python train.py --n_layer=13 --d_model=256 --n_experts=128 --activation="swiglu" --moe_layers=[1, 2, 3, 4, 5, 6, 7, 8, 9, 10, 11, 12] --router_score="sigmoid" --normalize_top_k=true --balance_bias=true --router_noise=0.05 --lr_router=0.000843 --vocab_size=2048 --norm="layernorm" --norm_eps=1e-06 --tie_embeddings=false --optimizer="adamw"
Below are experts of layer 6 (counted from 0) of a mixture-of-experts language model. Rows are named router (the router's row for the expert), down (a neuron's output weights, with its number) and show model dimensions 0-255. Each number is 128 + 24 x the weight over its row's rms, rounded and kept within 0 to 255.
Before each expert's rows: "comes before" lists some tokens at least twice as common just after its tokens as in all text. This comes from a sample of Wikipedia text that the model never trained on. Tokens count by the router's weight.

# expert 114
comes before: " 0", "\n", " ", "|", " 4", " 1"
router [112 117 131 131 149 112 102 112 153 130 158 136 159 137 136 155 172 153 136 143 121 119 126 101  60 146 133 139 111 110 123  90 134 100 148 139 165  95 111 114 161 137 146  75  95 112 123 152 154 105 112 114 155 110 131 116 117 107 141 121  97 128 132 119  96 162 116  67 119 162 112 108 142 155 150 117  99  97 115 112 152 124 137 193  78 155 108 109 122 125 150 110 120 131 154 134 136 115 126 141 122 126 110 106 121 125 133 119 129 124 136 156 159 135 115 142 140 117 153  96 124 140 153 150 166  96 155  96 157  91 129 128 127 124 132 141 152 132 114 120 121 104  85 142 170 156 109 169 134 101  82 129 107 207 177 145 112 148 107 143 144 158 135 142 198 152 149 130 103  84  77 145 108 150 108 156 135 112  98 141 110 104 139 122  91 138  86  85 133 137 123 102 134 132 166 119 123 139  70 134 157  91  60 106  92 116 127 126 121 114 136 144 104 130 178 125 123 153 128 119 125 127 126  88 145 159 138 138  79 121 112 142 102 127 123 115 181 145 121 137 139 131 155 130 133 136 103 123 123 142 115 129 111 185  94 116]
down0 [ 86 120  98 150 125 127 111 149 159 140 117 139  80 124 143 128 134 147 140 168 144 149 104 123 104 125 151 113 106 109 120 121 135  89 125 101 115 123 142 124 120  99  99 116 131 100 135 109 134 142 133 131 112 119 110 170 130 114 154 109 131 134 114  98 138 155 111 134 119 125 108 121 160 158 125 165 138 126 115 154 122 161 130 186 111 148 111  88 199 134 131 100 144 113  90 126 112 131 116 105 150 155 144 182  79 128 111 107 115  97 157 122 126 146 125 122 104 125 161 146 177 200 143  86 128  85 138 121 128  97 117 108 142 110 172 159 123 133 141 117  89  87 115 143  90 165 131 136 130 154 117  99 144 155 118 130 151 104 153 162 156 148 135 145 158 130  87 127 118 118  95 125 106 120 100 144 136 118 117 108 101 133 178 146 153 149  76 118 146 123 159  91 119 137 150 147  85 164  76 114  80 156 102 132 132 110  87 165 132 137 110 153 132 177 144 163 103  88 141 134 136 121 103 102 153 112 110 127 138 100 140 171 164 137 131 138 109 110 115 154 138 119 164  88 116 135 113 115  99 143 132  88 121 164 192  99]
down1 [150 168 138 141 107 175 170 128 186 186 134 117  97 127 101 123 109 132 135 145 121 168 135 136  84 114 143 118 149 134 148 124 134 119 134 103 108 144 136 140 115 110  80 174 136 108 152 129 122 112 141 141 124 131 122 110 160 154 137 129 139 137 123 141 145 150 143 124 153  79 132 116 128 135 152 124  76 107 171 134 140  94 190 177 172 136 100 142 124 110 147  86 132 158 144 143 138 148 162 101 112 134 130 134 173 134 128 127 112 118 113  78 124 161 152 139 120 127  96 114  99 120  74 110 168 122 147 121  75 132 131 165 148 150 158 151 124 117 113 118 142 126  86 111 163 175 109 140 137 103 111 104 135 147 117 137 134  91  97 105 126  60 135 117 120 132 129 138 129 131 128 140 161 147 121  81 128 153 109 106 126 163 147 122 134 105 133 140 106 112 135 100 101 133 110 142  95 117 133  86 130 111 151 153 103 146 141 131 113 103  63 146 176 110 129  89  81 151 112  95 117 128 159  96  70 143 131 135  92  94 133 108 142 149 111 115 115  73 163 146 141 132 138 155 137 107 114 117 161 131 113 137 182 136 109 144]
down2 [137  86 135 129  98 137 145 119 167 151 107 132 130 135 172 138 117  96 130 158 160 107  95 137 144 145 145  95  98 194 172 144 130 115 101  84 148 127 121 112 113 103 139 121  96 118 133 132 131 107 116 103 114 103 194 117 115 139 129 117 171 118  95 141 120 152 132 118 137  66 141 147 100 128 147 100 103 106 168 141 118 154 107 108  97 107 126 154 162 171 122 108 124 112 133 161 146 144 122 149 107 123 155  82  98 112 134 138 123 110 140 111 102 103 126 148  96 119 156 108 117 152 155  86 103 117 145 171 134  91 123 146 175 158 129 118  78 153 152 155 133 122 163 141 115 102 157 140 155  93 146  96  82  99 154 149 105  96 110 108 174 106 122 164 155 124 153  85 100 117 152 145 122 130 166 120 136 110  91 122 118 139  93 160 137 123 106 131 141 120 110  98 128 171  89 104 100 131 134 133 118 147 127 136 147 151 152  83 143 151  82 115 136 149 130 159 170 150 147 138 116  94 138  86 118 156 175 125 120 138 154 106 105 164 126 167 163 175 120 146 119 105 116 121 135 127 108 113 147 117 123 132 122  96 104  98]
down3 [164 128 148 153 144 145 158 128 125 136 129  84 117 109 134 119 132 113 106 127  93 124 162  92 153 145 143 130  99 119 133 100 123 108 164 152 116 123 101 144 120 114 124 125 116 111 152 150  92 113  95 115 116  83 136 156 108 125 120 154 112 126 119 188  89  68 139 127 130 143 107 172 137 149 116 163 116 101 117 114 161 129 113 152 134 112 135 110 142 133 122 106 124 162 188 117 107 142 146 134 142 151 131  75 135 124 167 144 114 166 168 118 104 108 104 133 121 143 157 104 113 112 137 127 161 131 114 139  91 123 134 120 102 158 136 117 172 112 114 142 191 108  69 172 141 138  79 129 142  93 131 130 162 162 133 104 163 106 100 139 119 143  79 141 135 111 118 127 106 125 138 164 167 149 178 123  87 113  98 117 153 132 124 121  73 122 108 125 147 133 134 131 134 125 137 111 122 169 117 160 162 184 118 117 160 151 132 131  77 131 166 141 125  80 146 111 116  77  83 153 140 170 134 143 103 103 118 161 157 127  90 140  96  85 141  95 157 141 144 128 162 144 120 139 142 108 153 118  98 141 125 108  94 141 148 151]
down4 [153 146 143 114 134 134 135 106 120  80 142  97 101  84 145 110 147 144 139 118 185 137 146  70 143 114  84 146 119 151 165 141 128 100  57 115 157 121 120 126 135 138 132 110 131 157 130 114 108 105 134 142 116 115 118 134  92  89 133 150  92 194 134 154  79 118 172 132 119 121 125 123 119 143 115  62 145 133 121 127 116 109 148 160 153 150 134 110 108 115 152 123 104 140 106 102 152 127 127 165 120 142 122 120 132 135 105  87 133 112 125 204 122 149 174 109 169 118 172 148 132  96 139 169 158 149 102 125 166 104 117  92 118 136 152 112 133 123 154 118 108 115 131 143 126 137 160 145 125 108 166  81 145  84 118  97 151 124 136 116 152 123  88 119 113 120 126 160 162  59 156 134 138 138 125 130 132 162 156 130 117 134 101 103 133 141 137 164 131 102 111 154 118 180 145 117 173 134 124 115 158 115 145 109 141 143 161 152 120 120 126 146 106 104 160  93 161  87 155 140 123 150  89 180 165  97 125 124 120 109  72 139 121 121 120 117 159 160 113 131 116 128 116 148 109 149 116 142  85 125 116 125 120 131 106 117]
down5 [146  88  81 104  96 112 141 134 153 129  72 109 124 115 143 120 110 125 152 132 114 137  98 120 159 140 125 110 172 152  97 134 145 132 181  77 122 127 169 100 116 150 100 112 123 134 134 161 136 111 151 191 107 166 158  94 116 112 149 141 150 102 100 130 139 114 127 111 111 100 153 110 127 121 127 175 115 118 128 158 148  82 139 172 141 146 144 125 181 137 152 117 138 148 134 124 173 106 117 162  83 167 136 132  99 123 179 126 120 137 119 115 111 112 146 147 109 119  98 121 124 119 133 154  93  67  88 107  82  86 166 157  79 138 125 135 145  88  91 137 101 119 151 126 157 100 137 145 128 123  99 129 133 158  85 120 138 126 130 120 112 150 138  95 133 117 127 101 123 142 157  96 164 119 137 140 167 130 133 101 152 150 121 141 142 134 135 100 151 145 106  95 144  96 153 107 125  82  78 132 143 126 116 175 147 127  95 166 132 146 182 107 103 163 139 131 111 132 132 115 150 153 115 119 132 143 138 163 138 167 124 138 150 162  98 129 158 132 125 120 104  92 141 118 118 122 129  98 115 139 137 140 143 114 193  86]
down6 [123 115 130 135  89  92 153 116 116 122 144 130 147 110 145 107 124 129 122 178 171 115 132 140 105 100 100 180 108 123 133  92 143 126 177 124 140  92 142 113 141 117 123 109  62 136 101 140 102 140 139 145 134 125 107 157 116 117 155 142 130 110  98 112 123 126 137 118 111 121 143  95 107 147 135 126 115 139 154  95 125 114 110 126 146 144 128 122 136 122 109 134 125 156  92 106 124 152 162 138 151 145 124 146 142 136  84  83 111 114 129  96 159 133 137 127 167 133 120 102 160 139 114 109 114 142 160  98 160  94 150 123 132 125 146 129 127 122 141 111  74 153 160 159 140 183 135 103 112  94 108 129 119 136 158 157 174 154 101 155 130 161 137 121 128  96 138 153 145 122 135 127 129 112 132 148 174 141 155  63 136 115 180 143 144 149  87 120 183 111 106 179 103 107 111 119 139 177  92 117 143 113 114 174 105 147 129 103 148 107 138 103 101 171 114 118 127 120  84 107 137  82 125 129 123  98  64 154 140 137  89 166 124 117 131 137 128 147 142 163 147  64 160 119 131 101 141 170 107 117 193 158 148  91 141 141]
down7 [150 109 141 145 145 111 134 127 133 141 147 116 101 143 160 149 118 154 160 153 144 128 141 109 118 140 107 107 188 155 170 131 105 116 141 147 108 132 141 139  94 117 128 133 115 119 168 120 100 111  96 104 117 114 167 112 107 147 112 154 157  94 128 155 130 105 151 123 120  64  95 106  69 117 137 147 136 130  88 115 148 179  87 119 109 138 106 111  59 178 140 128  86  83 123 131 138 101 141 147 154 136 167 137 169 139 165 128  76 154 163 139  96 143 103 111 138 135  83 126 134 140 129 204 108 122 141 115 112 145 113 154 111 162 108 120 147 122 152 102 181 144 100 106 135 132 144 133 133 128 133 101 115 106 142 163 129 117 120 116 132 132 121 159 111 111 138 111 171 122 141  69 109 119 106 105 118 128 116 128 130 137  98  92 166 100 117 108  76 141 127 115 134 108 129 113 141 149 131 141 172 117 180  99 140 143 116 124 142 141 122 136 117 146 120 164 150 115 113 151  74 144 113 129 127 120 164 136  78 103 122  81 144 118  83 148 160 168 110 153 113 131 153 103 117 164 141 167 100 104 147 137 118 112 110 142]
down8 [ 93 120 115 137 120 120 109  81 165 130 119  79  98 159 156 123 102 159 123 107 158 109  99 155 153 165 161 136 127 116 107 125 150 120 117 133 109 117  88 142  88  73 144  88 113 157 136 143 146 120 174 107 120  98 115 102 137 131 155 120 125 129 160 134 103 150 128 158 107 112  98 133 127 111  96 141 137 128 116 142 156 151 131 141 157 100 164 106 110 119 128 139 101 114 114 121 110 119 145 133  83 149 132 121 110 127 125 135  82  99 161 139 164 131 136 137 168 161 141 167 114 165 135 175 124 104 113 131 125 125 135 115 129  95 148 119 118 162 129 141 115 103 118 125 112 141 160 113 154 144 110 151 170 147 135  97 149 126  85 174 167 157  92 125 180 159  91  99 151 110  89 165 158 156  75 124  99 101 118 108 130 111 109 135 131 128 154 143 129 142 109 145 127 126 100 128 109 145 103 137 119 156 131 109 149 100  77 160 122 153 161 111 157  95  94 155  74 128 128 133 169 151 109 119 124 111  88  77 125 125 164 142 167 125 178 120 149 136 122 178  85 133  98 100 159 125  78 124  98 132 124 141 127  96 157 134]
down9 [112 108 127 145 101 141 179 144 135 123 125 138 132 168 117 117 110 133 187 130 150 153 153 151 149  95 111 141 127  90 125 150 144  96 103 177  82 120 129 157 165 115 110 126 116  71 113  92 132 150 132 128 122  86 137 128 134 127 166 168 140 125  80 118 144 143 161 114 118 137  90 110 138 143 157 157 103 118 136 123 102 128 128 160 186 121 123 136 136 135 128 118 134 140 106 152 134 133 152 110 106 112 123 138 126 114 123 142 140 115 118 130 126 123 135 152 124 123 106  96 164  97 122 151  91 113 132 131 112  91 108 164 122 123 117 143 106 122 140  93 100 161 125 153 134 156  80 107 127 103 115 169  93 134 124 160 147 159  91 177 142  89  89 110 149  95 161 133 114 115  81 118 126 174 136 133 104 102 162  98 102 150 147 157 168 139  99 132  71 138 112 127 157 140 145 135 108 148 123 117 170 167 134 129 137 119 114 106 147  98 149  99 111 105 146 147 112 144 127 160 110 160 150 113 131 114 145 146 126 183 178 123 116  87  84 151 144  82 100 142  90 105  92 142 151 128  80 109 144 121 142  86 155 144  88 168]
down10 [134 110 119 135 133 138  94  94 161 112 144 112 104 110 159 137 124 150 149 161 134 109 176 135 140 111 150 152 130  97 135  84 128 136 137 104  92 138 123 117 128 112 110 137  83 145 125  94 138 101 144 140 127  71 149 114 115  96 133 123 142 151 105 164 130 157 121 180  81 123 141 124 125  62 117  95 126 122 145 148 139 130 122 156 112 118 104 150  96 133 111 116 114 106 138 181 112  82 145  94 141 135  82 116 161 145 159 166 109 160 172 107  85 153 138 145  99 106 160 125  57 140  98  99 138  93 150  93 128 116 125  86  90 137 152 138 169 156 217 115 119 113 129 160 133 156 121 123 187 131 132 114 130 133 108 105  93 116 137 108 140 150 126 179 181 120 166 109 132 106 110 167 133 113 103 139  80 106 144 119 103 147 107 138 159 147 114 146 165 136 130 118 163 137 136 140 147 155 130 153 131 137 135 112 120  95 136 108 100 131  99 101 136 159 157 131 128 152 139 110 119 140 113 137 159 167 103 120 116 165 132 134 110 125  99 161 106  89 107  99 143 144 130 129 129 138 134 156 138 154 116 123 136 124 103 128]
down11 [ 84 135 128 103 149 123 114 130  93  97 121 125  77 146 104 127 120  99 109 155 155 133  80 114 109  89  71 164 122  97 106 137 140 165 117 118 105 116 121 129 169 149 129  80 138 134  85 117 106 130 160  99 123 125 153 118 121 187 126 126 161 102 133 134  94 133 132 172 107 163 118 115 155  75 147 111 140 143 124 117 169  99 155 130 130 145 134 105 140 103 112 113 119 113  88  86 134 160 121 146 111 131 123 110 151 109 150 149  93 146  98 118 144 145 123 133 162 135 146 114 123 148 121 158 131 111 137 147 170 141 146 123 146 142 129 125 138 121 181  95 133 116 138 141 104 103  64 131 103 133 115 138  96 170 105 125 132  93 110 126 109 144 130 159 141 142 133 140 125 112 131 154  93 138 160 124 156 115 125 154 144 147 158 106 185 165 109 165 131  82 180  77 118 162 130 153  87 160 127 108 123 129 125 111 175 173 105  97 101 105  99 133 140 163 123 125 125  84 135 106  97 149 127 137 152  94 117 143 128 151 149 156  96 120 110 159 155 121 136 139 138 157 134 118 173 115 108 124 146 138 145 176 111  76 143 168]